{"n_layer": 13, "d_model": 640, "n_experts": 32, "experts_per_token": 2, "d_expert": 336, "d_shared_expert": 1216, "activation": "squared_relu", "moe_layers": [0, 1, 2, 3, 4, 5, 6, 7, 8, 9, 10, 11, 12], "router_score": "sigmoid", "normalize_top_k": false, "routed_scale": 1.41, "balance_loss": 0.000778, "balance_bias": true, "init_std_router": 0.008, "lr_router": 0.000937, "vocab_size": 16384, "norm": "rmsnorm", "norm_eps": 1e-05, "tie_embeddings": "early", "optimizer": "adamw", "lr": 0.000841, "beta1": 0.95, "beta2": 0.95, "grad_clip": 1.0, "batch_tokens": 131072, "seq_len": 1024, "train_tokens": 422200000, "steps": 3222, "dataset": "wikipedia_en"}
Below are experts of layer 9 (counted from 0) of a mixture-of-experts language model. Rows are named router (the router's row for the expert), down (a neuron's output weights, with its number) and show model dimensions 600-639. Each number is 50 + 10 x the weight over its row's rms, rounded and kept within 0 to 99.
After each expert's rows: a language model's description of what the expert responds to. This comes from a sample of Wikipedia text that the model never trained on.

# expert 2
router:61 49 60 47 44 77 54 51 47 56 54 44 48 49 44 65 54 44 35 41 46 41 49 52 45 59 58 53 69 57 52 52 49 41 65 43 39 54 47 52
down0:44 42 20 68 34 57 59 46 55 38 28 53 43 38 63 34 55 45 51 41 65 51 50 42 54 37 39 58 55 43 34 44 35 55 55 58 60 67 74 51
English place names

# expert 15
router:51 43 59 47 22 55 18 49 40 48 44 59 30 43 51 54 58 43 44 60 55 45 24 26 55 47 61 54 66 45 47 55 56 56 53 49 62 55 52 60
down0:44 49 27 54 66 56 48 41 67 47 52 58 51 34 65 34 36 54 54 44 62 42 54 50 51 46 40 46 36 55 46 46 60 43 50 58 42 61 52 39
Sports stats tables

# expert 12
router:49 46 54 44 42 42 57 41 40 64 47 58 52 41 42 42 49 55 35 42 59 48 44 30 46 49 59 49 54 43 52 30 49 63 53 47 48 38 44 37
down0:46 56 39 52 42 55 42 46 63 34 32 60 49 30 34 32 34 51 47 48 46 50 58 43 42 50 32 34 39 52 46 36 52 57 60 49 42 61 73 35
Table separators, numbers

# expert 6
router:58 29 60 49 18 62 32 51 52 46 62 65 37 47 47 48 57 41 60 40 58 44 49 43 45 37 55 37 73 47 28 53 49 50 55 54 50 56 53 44
down0:46 53 16 46 44 35 41 53 70 51 42 41 57 29 49 36 53 52 47 45 58 41 56 56 45 51 53 47 65 43 58 29 41 53 52 44 34 61 56 55
Music release tables

# expert 26
router:51 51 59 47 52 47 52 54 47 63 60 55 55 37 56 55 43 40 58 42 46 33 35 46 57 40 52 54 56 57 45 61 46 43 47 42 30 51 53 55
down0:54 75 39 53 53 51 59 66 49 62 24 67 43 20 57 46 48 48 49 45 49 68 38 45 38 26 41 40 47 38 60 49 41 47 50 52 62 44 50 37
Explanatory technical prose

# expert 1
router:46 34 66 52 47 44 42 44 71 61 54 55 42 49 60 41 53 67 52 58 35 32 37 44 48 33 48 49 53 69 50 49 48 48 50 42 46 49 49 35
down0:63 52 53 49 49 48 53 53 50 40 53 44 69 49 59 44 38 47 55 54 70 52 59 48 62 69 35 53 56 51 50 42 54 51 46 68 41 41 48 56
Surname and taxon fragments

# expert 29
router:69 51 58 50 46 67 30 50 53 62 63 57 35 36 57 70 49 62 57 55 57 49 43 48 52 32 62 45 52 40 40 53 36 36 55 60 52 46 57 54
down0:66 85 25 51 36 60 50 68 62 50 46 56 52 48 37 47 26 50 68 45 40 53 43 36 55 72 39 47 46 47 69 38 58 39 44 58 48 58 40 48
Clause-ending commas

# expert 19
router:62 46 69 39 33 59 43 52 66 66 54 52 51 37 57 45 52 39 48 54 46 32 48 40 40 46 63 57 67 43 50 41 43 44 45 44 47 58 54 49
down0:29 49 43 54 52 44 48 44 49 46 39 56 49 38 31 43 42 65 57 34 53 59 32 39 44 51 37 48 60 58 30 51 45 52 59 46 36 62 44 41
People and family referents

# expert 30
router:50 46 57 53 46 62 36 56 71 64 60 51 71 56 76 50 41 47 46 58 48 24 50 39 54 41 48 51 68 53 40 42 37 37 45 24 48 53 51 50
down0:29 43 32 31 48 55 31 40 49 59 35 46 65 43 61 45 49 45 50 49 58 30 55 49 46 48 58 55 62 54 52 62 58 35 63 35 57 42 48 51
Appointments and awards

# expert 24
router:38 43 53 45 47 52 41 46 58 59 48 58 62 55 44 45 48 53 48 36 38 45 60 42 49 42 48 54 66 29 39 45 52 73 45 39 47 52 48 36
down0:36 69 32 50 46 53 55 41 47 39 33 42 59 63 32 37 39 44 59 47 58 55 63 43 47 56 36 41 50 52 61 61 54 54 58 38 50 35 56 43
Time-sequence words

# expert 27
router:59 48 58 33 42 63 47 57 61 53 50 49 38 40 42 67 57 42 44 30 51 28 51 37 48 47 53 53 48 56 47 49 34 39 61 48 46 45 57 42
down0:46 43 26 50 37 55 61 50 57 51 57 40 51 53 37 52 36 48 59 55 66 55 58 50 59 54 50 62 41 42 54 48 36 51 49 48 47 55 47 47
Historical and material nouns

# expert 18
router:33 49 74 53 57 60 43 42 54 63 58 57 52 43 53 51 39 68 36 38 49 47 47 52 36 47 64 52 51 47 36 46 39 45 71 50 50 67 64 44
down0:45 63 29 53 58 58 47 50 64 41 53 58 65 59 47 35 52 55 44 41 59 58 57 45 69 55 36 66 43 34 49 38 37 55 36 45 44 42 61 61
Institutions and copulas

# expert 5
router:43 42 59 49 39 51 50 50 56 59 42 61 64 46 56 43 37 48 35 35 39 33 34 47 60 44 55 64 46 55 44 53 42 72 49 60 48 62 44 51
down0:41 64 57 49 62 42 58 60 44 65 51 60 46 47 52 40 56 62 49 54 55 51 69 59 64 43 43 45 52 56 48 46 44 43 65 50 63 63 58 60
Romance articles, science words

# expert 3
router:42 47 59 23 35 56 49 49 61 46 50 37 39 44 57 59 55 50 41 57 31 21 28 42 44 46 61 44 48 42 50 54 52 58 38 45 48 63 62 46
down0:36 46 23 52 40 44 53 46 64 49 35 41 52 37 48 65 44 57 46 51 77 46 66 49 42 50 32 46 24 48 42 58 54 54 65 54 34 66 47 55
First names in lists